config = dict(
    experts_per_token=1,
    activation='swiglu',
    moe_layers=[0, 1, 2, 3, 4, 5, 6, 7, 8, 9, 10, 11, 12],
    n_kv_head=1,
    vocab_size=8192,
    rope_fraction=1.0,
    parallel_block=False,
    init_std_o=0.0,
    init_std_down=0.0,
    optimizer='adamw',
    warmup_steps=287,
    final_lr_fraction=0.05,
)
Below are experts of layer 4 (counted from 0) of a mixture-of-experts language model. Rows are named router (the router's row for the expert), down (a neuron's output weights, with its number) and show model dimensions 0-191. Each number is 500 + 50 x the weight over its row's rms, rounded and kept within 0 to 999. Numbers have three digits each.
Before each expert's rows: "raises" lists some tokens whose logits its average output raises strongly, later layers aside. This comes from a sample of Wikipedia text that the model never trained on.

# expert 2
raises: "-", ".", ",", ";"
router:453461360472470508501540590475456453451573488575547587488527485498498567493462459475500448440406400602591479464548483483502540458524471464530505493480528518539444404428553601427480406520559443538510531522537459525451452558512532532473548527469527445463452501533475432555509543516451466486555519500429483513486506422449633473503532477443442525507498517448481418525421486540524508541494529472471541610512491467547591531574448603544581522472574438569471483489457524511437491444506452561439506563449473561547459419517532541510393403510469464444623416497454525473430569550494438459
down13:563543448549480375477459451443561537530539439546504493459487379531485535425423520481468531576444518471518511531512444474563503570481575387514485540511496586393522544451572504456478447549495501567561524480443491489477584520597513407512413490565465522511446432525508507516521507492469461503495517502384467445553493525373603441557514524505476466432482419477562453497436560470416412451470539495459453493459548510408459440490501507424525500514473490496498614514537392536513509396573523566532504470508447500428542446475476512577452444623485470478534489456463433504466525587425461468
down14:443542523528470469534498563451461483655493459494539552471531438600382501519398548489440380515448325564496534558406535559496471456463468502479539547464530500478548486546593496575607494497494430465416528463572542494544566533436487535510406479429406489502473467471453459504453473459441525465522404488529494495517557444538476512522599531491543489512492493490498508578512476442520537468512447421612477506508507513567544459442522480481500485484556468531519450587636441551466444520483431559463491493499468510490483566549501530561537469586425492537434532566579528568535446475470487568
down15:502404517401492486504443505477518561477478578454484577443498407447556473535522455488491564513570510444400464507498599517477539467540547465475490471549455480532457513460427450543543488491431532475452484497577636594464459557577538438519592446512441416507510538512529503479465541536534504592555476498526507427535556421494491509455533486520456503538487439419484559443468554472481451387426439494563435476566542554499473624576546530437461465405547417465541539529485562563546476432481539423667489585531493495529483548481629491521509484500495564524477458505531563476443473501559539476
down16:490497449432543440519491508409528519448433426533523517492466536455421516492514496469523501416466445528575562474510470566476510530440543573470509525441429527529531534449534557436434539539480499506420521512520441560470379530493504576469552532446531388519489514447450475555489501542520522550521474501525398530500498510452515496419577493509507564549538441485469498378552521599457436523526501459472569525711488523428505452476453493457513489419409523521518479553417534477461531501446489474495523531574556616542502517546537410483466527539489404570652403496532555422458505559440482541
down17:443464489464468551514408473547564517419551460601544449501498437479505543546422491568590424512528594522551621559531513525496529392507427560525457468472469520572541520450474495523496519471356501627528470524473519535416537549495533525483581494496560485535406622586512473485518591455552486440464522457501584488515532520579541455491463445465458518518493439454472490539427531469495565518534542414492523476555524487472473533565497468447409479584427590434500552508521514563436533457426520469453440534393449459498568514494453446433475554513522512447409549469530488554518526537392493554
down18:512551465510503493555556578613442528434529509462405612472446562463488641488517637608479530456512492442563560521569482505517499559507378590616435538469549462439534505436468523560493496461487472495507464464514595520492519503509487522529496459452441544448483555498487487491486521497519527478440527532525584494513537549496484444524470457598468505522530452550514513541447461461502540462434466502463514419370476505598520403544487545489505532528471568494506469619433544542525500442432433479498436510523411538522462532453462630476545444566507430456562568502583493452462530475458488395
down19:422534568488474559465519467567471418517523452376576462493455463535522464495565530454524472466469465478478463522564473486488633464453549466459519588443422504470431500511398519523526543511425485408428481534514560534465500527627490510471557478531586451517454565490436444514518418464487466526552498467381534531567531526500480521555417515458543465577450545475445592504497473439562502477418536451562557515458410496512544451454524493539488454562432546520439505591420487447480555611555444484510487586496491498482466401616414500489546430450571530512457479524562410412498537536458509504

# expert 1
raises: " and", "s", ",", ".", "-", "'"
router:438439491572559458463591418530466488463520527602427456436526547520514534379409483520446476478593478499480526493553519460420517510525505503502534514539518434448584544364502498514511488554513427462507546497436508426501516520434475505582493534520571562444488527529476543427516420542552562549585440523509454546524580518528585535463586427563476567483595451467520575468493444520511463531464508491520469456532498515530385518545479402541473515513419553587521439497482526473566491529464566493535555406510501414480544453478502478588467566450516598553359575481491450522526460390492467459
down0:459428554558470535533512512619510510392515516450541514460506495475492533500602448472575570513459479468470409478532501475403525546515492577468583577451439531471486457464514386612445541527439503396466499433520449563446527447468477516516416454487487606568432487478510504517506565442436493526483447468465509594485473492553464463565431499493530564507484502534486522448507526488489573427596397506532527578444527555608530448592569521468525474532616473557586537604454493482486465522506488458476448529483465396578439440460467440466499464577491508546501541551522407516437532523468584532
down1:420551576464524437482477469449572464478516475506477429520518525438503447548453485417472514469457564524489528434596621505551541473528508540458482443455466409442419511430514535440476482551485477533443414509503503474605568483422524441561458542455518509525408500439541525521517583370615515522375380517548521455488577489482510545553456482476480536523511594474517570492537468548614501594511525471559500479561445519381541574504512442504570394557537463486532477531495417484507497458501501494473534523564459570524453552482458515512520517558465447601416564572502461520479516465443475423
down2:576473594552450537533458441455526512477506489563522485470521509460463478405481502435582467560512578589452497482512483571544491601607585515512451455459557489489511547470520490595514471495535620459418486460520567548457535537618508495588510555450461552539366509519538444496537550515473546507525424549471495505535608521421450477507534479553603497481600390564559606572560532441548512519445509511518466487491497501492410425446514521458473512457521397461464459497451480514551456498431444517523433443442448609485516552479512503567552480455450513508453520490594493461459566467480534403
down3:534559516562488479563565547619444491450480387554455414466548533561556462518589447534506386516476409550583509517470464548533429444529473502642475483517553521584469506497510586529513554508502545530490512443448535497547589480514479467471481515507469505542459375583486515442542452398582533496474504540572551549536482368510498530504512403615545529475410478536456505511514551535539524523438496481488569476315536542493502515486494537566541473510489497464425447535459393502477481448519438454473529522410433487522526495494493509504478530502522449528513557586445556536391480516463506509
down4:473465535484528478502493541465386548500475607531484483518525491485496456504517595474499414493530511531464509541555515547566501439514400465435507498527522549426462582569491501476482474563484499485462460431471475459445443433488527510451479602474491539586409631543473495469475411551544552511352558527569442451486360601494481517487533519487514586534470568468525552480522516520516454486492477507426493490511556579622541419576480583562443490563444503508568505607411459461461428523461464466564561528496482437520426444491506446517425414481570560513537511483506466520470463600467450581
down5:452491479575473493535539552512493500529574425417585465579548444458511514422506498428520449506452344524496503467549541496537481547495431507451481495504487528527423496509482529472529568495493451529565418558491527528521543469460506464536465470448414458551482525458580495469479429529616453444560547544522504487487513510507457570451519485465525483551419561471360578475416509617541511486471504538455610445436547515485491566547590516470465489496468502505518486598471462581428482666504542497604425536557442479501409448482420427443442452494446508498459545530501373490498432445485462514
down6:499472498496441614424517500517519456475561483507552569522490575410474387522533534481527507533514519469531476393543490462510562545481511521490591449480564398454458494477521386422573440456460479438473461468498431477487500568525470497481479549556526540522568530493490507521526481526491507442518560536502491533522512553411531518468516480499518536478516560476563577346495454519508445462450512468427549512542497412440462497538503454463410544474513428554511593483513456500525436528601519498571414532562592500485557529496441425447595494466476534470410577433532375490580522364578532378

# expert 0
raises: "-", " to", " a", ".", " and"
router:544459519606521372471502443471515477478435499573533428567621554436462555457505522478498543484416528461448485510509519557542456489475504564491529460450510550493574545432491466414450501472514534494549569507548491497553550499496588502541443582557455529530471582548518566424559524571647454559481542534442427501459526514485517541527483538544506496420507363431540530484517392445611498534463463426443416451499527482374538471519490426510527510545503547429570467484492496450499539478468467439526515469543501468589478487589455490604487454518548522508408500398499491486462410407540518500
down11:578504470538475499449490566419522514547450452522493554423497528559424600577485456502485483547465534597465566555496535521504495530588448549490416517425535473453446512499558479580514497464522445562434521451448454437464505547481474496498404513507465500476452502473491420498642536454536536462459458524530488590539446520500463483508531424543502518532519551538569470476559541556497475453498395539558514497328438504505505417541542511521371528415458501484533484477504387560553632481442459529483495519476518563479460555408462582482588505477433448534489536508418555533412586430427482490
down12:491501539607509568465541523561532595500521482569553598556389470535425498453615461490419499469560506500418551483435540522489485481493466384446503372479487518428481532492473532534454455511522397491522445474525461538430527533407529464488499498510542482497565471457512553510549302530507451492589446637465492514568498477515480500503507508543495449508443522506523430494456488551507429453402509517447571538523470498531458489550482471488501571551536502473483541504493486421392502550505444451522547463437442529489527459470567530487601497643510485430428485509538418521557482472397487450
down13:531452480453510502464504470501393474505496454504400564463474503480473610444461555521538472559525510524551520639640566500498479507489542486555491512451520495529552508438456513498433674470540555500555520515494467478567535491545504506471485552538605454489451612497642448510581505426552559502446553500518544500417462547559460480487507477577496543486457437516369447497472448537448539524475473515495476541581451438565452475472466442495528445404538549515541509481524457542537532531430601471481463508504599477427537530423474535492540442447564436570536475420532536434554547532397498502
down14:464503559466524416529501458561477608553476533417518575512518463527469419517514593501481534490432547515491525447513466532442552478576451561562504453509519547526554520521453530535518456555540543485477471488486499416465467383551549489491560495508465512460427422449533556496479455518535571530488501475515436526453513472579432535492567500527493601476526435560421489480558552584535542499513552413506417638482480414512481512505554502501381487470503419607629495393568513498503488504536410528456503538496504503472447483516487483524429455327652533540522512491442440441552511410479516511
down15:595487529445550475525445518565452409544581509482491447506441482550388510407491562471506448560470521475508433517483420516505526501389525507482497456531573570420507502570504431434522589532431449567568401550542459529491524649421481431568454469462504453459462520591523484567487515460558479472532471482428482444540499560490496429443482598519423502480493562476487491525450546462565524506451482581519445499582448431397455621562523444485594567447414493540574523561490449511602498563468517485467507513520465472500507527476552495438506452522515590502483569462548456508395459496479516461
down16:520494599487533524574487474552534410428594417534542538549427516405414503583500524402506420462526546458530523590481516419526501605513407482479518532518497476523492506486580528518455531516428538510516536465502484574539467603468519583476602432543473501414476560592551580516530484439501533530478518434502436515556426398488479490343600559478516554454575488558594488475459467494521519588562486509566533471469459478484456523450503472510451526581500499575519452446471481489536618509521552484496528445501483530518508521538428567529450509638491560513522504554575514540461471547481558536
down17:497466434472595498496553493496401498432504398496570631574528452627458483449502452447497518509538483518500514443496517443524468527543498466472477463605510449558498504490499585499572499565510424539476482439478481553575543411430497526420478465449490545513512501560512460445571477472499575519468522525570536487486493513523579438482493510338548456517474542508461565509503533500423553532419407561587476520491472472430433551533476557657534488450542497523582445426462408482513480459550471500507456413494499514468572507450512499430526489567469563401494468450630586455510567521479508460

# expert 7
raises: ";", ",", "-", " in", ".", " and"
router:510484534500389611490473462571571432538509507453424528528455445531532605521492457446515503471507491626504509446490486547492524445536601499500532541522471478472461586576468445542454516458502560446532508567572498421546487552504485422406503518520407485483489452530491521504454482527438426486514501403545597427492531526503492368491454519514448444462421543499417557442503504541493573513511587509523476517514510595613622526472544522493429529463452387437412520512446543543463464535588556523395543489444564572578550486516468413549476488453560535452478488578458501496472479532531435549
down23:505462512498536483544528577426496590577524586497523516570562510517502531476502536464478522414465502592463501444510508528560501460641498462494562501523440511530608495475465436584445480496495496538445424442515472475460587532412560499466494517530492561409488605496512545508502474592486499472549482578454386572453513478558556488510549484550506478553454545459422494471510536563597508519490514504463518539585508492517593501497568559402590383547486393543495551615504440576550525428577577426522517550453454484478520535510557568528526475428536443545469472473464516607543563470521501407
down24:481516535499491522601514575516466511568479485486489465441573510448552500487503564541421454574498494542463425501444439524549468537431511432471548525460599467553403436514504449484482503480523561504420476513540511458566435549460539419570517554438475513514475450496414472540427504495539507536427415444563463513478480552499496533503534502537551464623594490502597458485558551481511488495568484548525542543395517505485451463447506473515488489540597416507462531526387484500414536475529551507502471409551472465432443481489545615520567472572476637628478459421559449501475540577606462395
down25:538550491440570503540449500499383602403463520552472518456512569460622519544522475446496458459522478492535524543500623558545532544393575493565499504509530496451477501509442483488479552532550474509515481475547508531475441507532412482493447500459500400611548496421412558595481504442615469509490418491465498543462545487551539529501431491496452479467403523565529547437508489522551513513527466493495423525577553466520522484501424473566502510542496342461523534496491503543545487461483454377395450506590515515448411548462482507531527487535583539543440465561563561354526560520499559557
down26:505476487508492588470504485453487495540427500496496536499518451450443444509534560473464474469604474512499486521488482585483495556551521441460405516552496452541540578545453484424522465549537452454470543546490561503452511544504441546480444441472576523556500502482490560448429499476424559497505573460635527479512482518424489472511441522505542436500459665510565499576451515506442539543568529484566618500328501426532377474521629482479496472513543560547576477469526613527368574555576520470439438493540535513466462494471494420558514548468392554505492508508502576466536494443469534462
down27:380534426508515487479549486500479470451485509482518570449488496518487462514439533455433388586564399464558600443508512578550388481622545457517519420505480525473517533368474474511550424494526417459534528542487530492439602529305476502561490493549492473444595473557505453457504442483436464436470440448464545517531489525520577561494501487571563480495556528470462494441529550423503449490415464475493501591482489465498506603448517537522511546528500504422469468547483463526429552410585527594565534438486480494471533533424457500578509519527471504453523520397454497528552460528513558507
down28:546445528377523465550430506428493566541508537522470512522517468578501520461456515461547505444386577496533471539518497572473494496516399468478449443547548542484534419515426486493458491444538540449512485458468498557521554549503454578426567462526413550481574578534506518419532439458536599557452580575435478484521582478498391494380441531524519417435506504484560514488541514571506422565456456479498345444523425493559473483546570541463558546476503456587531511486531451483575433561507503461554497559438473486404537592464503543454504548429573534506415509504467514496569454438433553521
down29:510583521529428533415474502512468409530524481436500391542550552552441481439434537534396508580537425486435390505438488514532449515540474532457544482572438523487470532464506390417610506583528536573517523492459536402478502425503454500515513385552484481456442361520509526479528491457526433521469533453497457474495554432503559529495496495575451496505513504524464495466475566449383470538481550505573435469419485484471433524382531463509482525598444533553429496506473533501466468553385547433477483439448566518452510467465494509558451495589476434476487595467535435429411496565463452500